python train.py --num_hidden_layers=13 --hidden_size=160 --n_experts=96 --experts_per_token=8 --d_expert=32 --d_shared_expert=256 --hidden_act="cubed_relu" --moe_layers=[0, 1, 2, 3, 4, 5, 6, 7, 8, 9, 10, 11, 12] --n_empty_slots=48 --router_score="sigmoid" --normalize_top_k=false --routed_scale=0.707 --balance_loss=0.000212 --balance_bias=true --router_logit_norm=1.0 --init_std_router=0.00845 --lr_router=0.00119 --vocab_size=4096 --norm="rmsnorm" --norm_eps=1e-06 --tie_word_embeddings=false --optimizer="adamw" --learning_rate=0.00432 --beta1=0.95 --beta2=0.95 --batch_tokens=65536 --max_seq_len=1024 --train_tokens=308800000 --max_steps=4712 --dataset="wikipedia_en"
Below are experts of layer 5 (counted from 0) of a mixture-of-experts language model. Rows are named router (the router's row for the expert), up (a neuron's input weights, with its number), down (a neuron's output weights, with its number) and show model dimensions 0-159. Each number is 50 + 15 x the weight over its row's rms, rounded and kept within 0 to 99.
Before each expert's rows: "comes before" lists some tokens at least twice as common just after its tokens as in all text; "gets" lists some tokens that make up at least twice as much of what it gets as of all text. This comes from a sample of Wikipedia text that the model never trained on. Tokens count by the router's weight.

# expert 29
comes before: " the", " to", " a", " in", " by", " that"
gets: "ed", "ing", " had", " with", " has", "ated"
router:31 57 58 53 53 19 29 78 58 38 43 38 50 58 36 41 85 36 44 72 56 49 47 60 64 65 79 44 72 56 78 49 55 38 36 58 37 55 55 62 82 55 42 45 49 46 26 72 78 35 76 42 46 47 69 31 61 35 33 25 50 41 56 51 58 61 70 49 59 67 59 42 34 70 76 52 50 37 50 52 60 68 56 69 30 46 62 55 59 66 28 37 43 44 56 62 41 64 75 53 48 43 57 58 63 73 66 50 60 51 27 21 57 50 49 51 50 37 27 41 46 65 39 20 43 58 78 57 37 79 60 51 31 51 79 38 74 56 92 51 43 43 76 66 42 78 42 59 46 57 41 35 62 42 42 35 47 13 53 55
up0:35 38 49 48 63 57 58 71 65 70 37 65 43 46 38 84 13 62 76 57 51 66 35 46 20 77 47 28 45 39 61 48 40 61 50 49 49 46 15 42 55 35 41 36 55 37 54 78 23 38 42 55 65 63 36 66 46 62 25 41 63 40 40 55 52 36 34 36 50 41 58 78 80 67 58 39 46 62 25 45 53 68 77 90 50 31 26 42 28 62 48 47 24 46 47 39 62 43 41 69 64 34 16 53 71 56 19 70 58 67 59 35 66 41 74 27 15 63 71 36 57 72 49 74 51 41 49 60 56 46 44 45 61 45 64 39 39 57 47 61 42 28 57 54 46 47 55 62 42 62 65 33 47 59 50 59 38 41 47 64
down0:48 58 37 45 58 75 70 47 55 26 37 66 58 27 40 62 31 68 38 21 44 37 37 44 51 86 41 48 25 50 64 69 27 42 70 48 51 38 19 28 64 44 54 44 48 61 64 33 44 27 37 59 85 44 32 64 26 32 12 42 64 38 74 53 51 63 48 45 41 41 70 57 54 50 30 42 46 58 75 44 55 80 57 46 57 45 45 34 44 34 24 50 23 39 32 52 16 54 64 30 60 28 31 47 52 34 49 51 48 52 14 55 40 52 62 54 50 54 61 23 58 34 63 64 32 88 51 59 40 48 43 64 46 29 57 28 23 50 45 50 65 66 27 46 39 38 34 37 46 42 60 34 36 37 44 45 52 61 38 53
up1:48 57 42 34 58 50 47 56 53 44 68 40 63 64 60 60 70 12 57 53 31 66 59 67 66 63 45 54 51 42 34 61 57 52 62 51 56 40 43 56 10 69 44 78 54 50 67 54 59 71 56 63 50 73 61 59 79 35 35 90 43 51 46 28 53 73 41 19 31 09 47 70 69 49 42 59 72 36 78 53 31 18 56 47 56 37 53 42 51 33 55 57 46 62 45 45 37 44 51 58 42 70 45 51 69 76 53 37 48 52 45 38 78 68 32 44 87 45 67 48 41 66 70 46 61 52 59 57 53 18 42 23 70 60 70 42 68 40 72 48 64 53 50 59 57 26 60 53 64 49 46 80 45 23 39 57 65 26 40 49
down1:66 55 21 41 47 80 47 56 41 49 52 46 38 40 61 35 48 52 45 62 52 63 39 41 36 50 72 33 48 46 50 61 88 39 62 34 49 55 50 33 84 54 51 78 55 35 58 43 50 45 44 34 51 35 80 53 49 58 36 43 32 50 61 60 65 53 32 35 56 55 55 59 57 49 34 54 50 69 79 73 53 45 37 98 68 57 44 56 35 36 34 69 57 32 43 46 36 48 70 79 28 40 26 39 48 57 48 24 37 60 35 50 76 21 42 71 69 48 69 61 46 54 59 49 46 17 53 66 28 43 36 62 63 61 60 75 49 66 71 64 58 56 73 25 30 58 09 54 77 48 50 40 33 25 66 37 53 38 49 27
up2:61 61 64 77 55 47 52 64 52 33 53 40 35 46 42 50 56 58 45 70 49 38 57 44 27 47 54 58 34 56 19 84 38 66 54 52 32 17 31 52 41 56 46 40 59 46 44 81 28 26 25 65 41 31 54 65 70 38 55 69 43 46 38 56 58 17 69 38 67 46 32 70 44 82 57 41 55 63 35 62 70 58 47 50 54 31 37 57 78 18 43 31 27 56 40 51 55 41 65 65 31 64 39 37 74 35 72 45 60 40 56 44 55 46 46 42 59 58 40 44 60 43 52 67 21 46 48 48 58 16 34 62 78 59 57 56 76 55 65 50 38 28 93 60 50 35 40 39 58 44 74 55 16 31 32 68 63 39 48 61
down2:62 57 66 59 14 66 56 44 55 55 53 77 48 25 43 47 54 58 34 46 39 56 37 48 79 63 60 49 64 19 71 39 28 58 40 56 49 56 53 44 38 37 53 55 53 45 61 31 64 46 54 55 45 58 80 48 20 44 50 34 45 62 41 23 41 51 60 56 56 39 51 36 69 34 50 44 60 45 16 64 24 52 27 56 38 52 90 23 55 59 47 66 70 26 31 41 55 55 25 54 55 88 57 45 68 59 52 74 55 40 36 35 49 48 30 40 29 29 60 50 54 14 52 44 38 52 41 47 55 37 39 26 79 33 62 26 26 72 61 16 26 41 55 46 58 59 64 63 19 27 36 48 37 57 51 50 74 47 53 52
up3:67 35 54 60 34 26 32 47 72 70 45 28 43 40 30 64 73 56 64 45 53 45 34 47 65 61 66 29 36 44 29 52 45 65 42 52 32 27 53 64 44 56 69 77 48 33 20 69 76 44 28 35 70 46 29 43 04 38 69 74 55 38 60 47 53 37 30 50 76 52 16 40 62 44 44 25 29 32 51 47 32 59 26 72 30 46 59 50 45 51 35 51 59 58 53 56 44 69 61 38 38 29 36 56 72 48 31 32 49 66 52 41 51 39 65 62 52 17 55 39 49 51 55 23 39 52 67 19 56 50 51 40 37 45 69 51 61 62 80 67 51 52 68 67 31 68 45 53 21 46 62 73 37 54 37 57 37 59 49 48
down3:60 20 61 52 38 48 67 44 44 54 92 40 20 73 34 49 57 38 32 37 48 65 12 37 54 17 32 55 54 58 41 59 48 72 51 40 45 60 42 36 32 39 44 47 30 55 50 23 44 66 24 86 66 67 57 59 27 49 76 67 33 57 39 41 55 51 69 62 42 41 36 58 61 46 55 34 59 37 33 38 58 58 37 28 46 45 40 42 47 60 47 54 25 46 27 35 39 43 16 58 26 43 38 38 51 38 34 53 40 48 59 40 36 74 50 58 41 36 51 54 56 74 29 54 67 35 34 46 74 41 52 38 88 29 44 21 47 55 43 67 52 44 53 50 30 35 49 25 54 62 65 29 55 39 13 36 55 70 57 41
up4:49 54 54 60 51 47 31 86 42 40 50 39 14 39 32 27 53 56 63 65 45 47 55 55 22 53 67 87 53 43 39 52 44 65 53 56 38 52 70 60 51 54 68 30 52 51 35 42 47 90 52 75 51 34 67 60 58 51 40 61 80 71 50 59 57 41 54 47 44 61 94 23 52 60 40 41 48 57 46 42 41 50 16 39 59 43 58 52 54 66 34 24 33 72 46 53 36 62 65 45 38 47 43 66 50 58 47 37 53 68 72 59 52 45 56 45 59 22 23 27 40 40 30 34 48 51 55 52 57 66 51 63 67 45 50 30 59 77 78 58 69 52 40 51 49 43 55 28 53 38 38 67 63 49 06 34 86 26 30 30
down4:55 51 32 41 45 61 68 57 55 72 39 36 36 59 46 51 38 45 59 64 51 13 67 22 18 29 46 55 53 46 94 74 36 68 57 38 25 33 36 53 32 48 56 24 19 25 30 52 39 49 67 50 61 25 46 58 37 48 59 46 73 56 64 49 25 77 53 18 59 59 61 68 46 34 36 61 62 61 49 55 47 74 45 20 57 46 70 57 51 62 57 54 41 48 48 35 35 54 39 48 54 55 57 68 49 39 52 15 75 58 57 55 79 35 52 41 78 48 50 58 60 47 72 63 58 41 42 47 62 73 43 48 70 65 29 49 40 50 49 59 45 20 91 47 45 53 45 66 45 71 59 61 54 46 65 24 38 44 69 26
up5:36 54 75 42 13 48 29 42 49 69 43 87 49 14 69 40 57 59 36 43 53 60 48 65 45 78 57 32 27 58 54 35 58 30 25 41 52 40 28 54 63 47 22 74 52 39 50 23 21 76 28 80 52 53 67 50 43 40 36 44 45 42 79 51 49 46 37 51 73 45 46 52 57 54 46 69 26 42 25 45 48 57 52 33 67 33 48 74 53 83 40 47 28 45 50 74 40 49 78 60 27 45 79 62 38 35 54 35 51 44 35 39 72 55 59 50 55 53 44 43 70 64 46 51 51 26 76 39 60 52 71 60 61 53 57 63 57 44 55 70 40 37 60 27 67 52 49 39 40 73 37 23 62 56 55 62 51 46 83 57
down5:20 47 69 36 52 16 86 57 53 75 74 49 46 49 74 46 38 41 39 63 32 52 69 35 56 57 46 36 49 35 57 72 75 47 44 69 51 71 53 72 56 43 73 47 77 47 42 40 52 64 53 18 69 36 92 25 62 39 41 39 52 31 49 57 44 43 29 39 44 15 45 59 78 48 33 56 50 46 41 42 62 55 55 35 43 83 35 56 54 52 35 75 52 52 55 50 52 70 38 70 50 30 77 86 71 56 41 72 31 42 65 52 71 59 63 55 58 44 38 47 41 58 37 66 56 68 87 62 51 47 46 59 46 36 66 56 71 41 58 73 53 75 43 57 49 50 53 53 54 51 54 48 40 45 80 25 44 68 64 40
up6:49 40 65 29 29 50 35 59 68 72 36 24 40 50 46 60 56 55 81 81 56 58 45 61 54 46 48 62 53 79 50 24 54 57 33 42 51 38 76 42 50 39 64 43 44 49 57 81 81 55 84 43 56 40 54 51 56 32 27 40 52 50 57 37 40 74 48 57 79 57 30 46 46 55 49 43 64 29 53 69 61 64 66 46 24 48 53 50 63 66 31 45 30 39 58 65 55 17 71 66 50 85 65 52 51 49 43 72 53 41 37 50 57 54 28 47 60 21 33 45 57 64 64 37 34 28 40 05 49 72 69 64 28 53 63 37 72 39 62 66 52 43 48 51 37 65 44 48 59 52 49 27 52 68 19 48 13 55 57 31
down6:55 57 42 59 39 25 61 28 32 73 38 42 43 64 48 19 66 21 49 38 48 41 53 57 55 42 74 83 49 52 65 34 59 72 56 41 68 64 47 46 25 56 48 53 80 18 32 47 44 49 50 62 48 27 61 56 46 40 27 13 50 35 58 60 45 46 50 50 57 70 35 33 27 55 50 45 59 32 57 68 47 83 74 58 48 71 42 20 67 64 54 55 37 64 59 58 79 34 72 76 45 46 47 44 57 51 75 65 62 78 42 51 37 61 42 54 38 61 20 48 72 53 36 50 51 55 66 39 53 49 46 64 30 27 40 34 56 41 71 48 45 50 68 68 23 46 55 62 78 63 39 26 56 63 24 58 35 57 32 79
up7:50 63 81 67 59 16 28 55 62 50 31 35 64 54 29 65 66 37 54 44 48 37 40 62 38 84 65 44 51 28 38 59 49 29 35 44 36 53 72 67 65 43 11 59 76 27 50 38 54 50 63 45 31 40 58 42 68 51 57 33 47 56 60 70 73 50 69 29 43 66 45 50 47 83 70 43 47 42 72 39 39 66 48 62 49 39 46 45 51 43 17 26 67 69 53 65 54 55 53 27 43 56 31 57 53 62 70 48 57 52 48 28 45 48 50 46 39 22 64 37 56 60 42 46 53 29 42 58 48 56 41 49 73 62 50 44 66 77 75 34 61 46 83 44 47 48 29 54 50 39 42 02 46 46 25 25 58 30 33 76
down7:34 30 70 45 41 36 18 69 45 57 30 36 47 54 61 59 52 45 47 61 47 28 42 50 58 48 40 46 50 59 70 39 76 61 72 84 58 51 77 69 47 55 36 25 34 86 40 47 46 46 87 40 43 43 47 22 44 63 54 54 67 34 51 35 55 79 68 18 52 55 69 16 60 69 58 49 55 66 23 19 35 43 60 41 52 31 27 45 54 57 63 32 59 62 63 41 38 75 44 51 62 74 67 55 58 68 49 54 31 63 53 59 63 55 45 71 74 56 52 33 50 44 34 35 55 54 49 75 71 58 37 58 48 60 46 33 59 60 52 58 10 38 59 36 47 50 69 58 75 34 35 56 26 71 51 32 29 63 55 64
up8:80 59 66 29 57 25 48 78 51 37 30 66 44 32 47 60 55 69 56 50 49 16 54 51 70 53 51 74 59 45 46 47 57 55 35 41 50 58 33 69 57 74 46 39 69 48 51 45 34 48 51 71 68 42 84 76 72 38 48 57 50 45 50 25 50 59 55 53 46 43 35 68 68 72 35 48 46 48 59 52 48 62 42 58 50 52 42 53 51 38 71 21 79 58 32 59 49 32 64 34 56 65 61 38 70 72 22 37 57 39 63 57 32 56 22 86 46 32 16 47 49 42 65 42 60 42 41 54 23 50 51 42 38 69 47 30 50 57 30 24 51 68 27 19 27 46 47 38 14 28 59 51 61 62 70 40 47 32 50 16
down8:29 64 44 64 72 40 33 40 24 91 47 40 64 57 52 45 36 46 36 66 66 51 63 53 22 65 93 51 59 48 52 58 50 16 42 37 46 39 63 56 53 56 43 60 45 25 32 68 52 45 38 72 26 23 55 30 75 30 27 64 26 42 56 50 59 55 73 44 41 57 44 51 17 54 42 55 55 33 60 36 37 65 71 44 53 43 39 52 61 19 51 23 54 64 60 37 79 49 19 33 55 61 54 39 54 55 31 99 20 57 39 53 31 53 53 43 45 74 29 42 69 63 47 50 50 69 56 50 60 41 45 33 30 50 47 55 50 62 58 36 35 42 57 41 57 26 39 38 35 57 65 39 51 46 61 65 33 50 41 69
up9:48 20 71 29 70 45 41 82 53 25 24 48 58 79 50 57 22 20 44 51 42 39 12 47 54 25 24 29 41 53 42 54 24 74 39 45 67 58 32 56 61 54 38 53 69 62 30 63 42 59 40 46 56 58 50 47 67 75 33 51 53 21 44 70 70 40 71 50 42 73 83 54 40 51 51 47 64 50 46 45 34 23 41 76 53 21 52 54 36 61 55 54 81 59 55 48 37 45 73 51 54 75 22 39 44 74 47 64 64 41 55 60 55 63 56 57 61 46 30 42 36 64 22 47 73 58 16 33 54 52 55 40 68 36 54 46 57 48 54 62 54 55 69 32 63 59 54 54 60 31 56 51 30 74 45 23 44 52 42 43
down9:57 41 31 54 68 62 22 50 30 46 23 41 39 70 65 38 59 62 21 49 53 50 72 42 50 13 64 76 62 30 48 84 39 50 37 32 58 57 55 55 54 41 33 63 71 72 34 62 84 62 51 48 68 70 44 32 59 66 51 56 52 34 30 68 60 66 51 44 58 65 67 30 51 50 38 48 55 53 74 47 56 42 36 59 82 24 22 41 71 50 60 35 46 58 49 58 55 56 71 61 67 30 61 33 47 66 57 65 22 60 81 51 48 54 63 53 32 63 51 83 35 52 45 76 69 52 37 50 70 30 63 45 49 44 49 65 35 60 51 42 65 38 55 46 68 57 35 39 72 29 43 69 36 55 46 70 67 15 64 65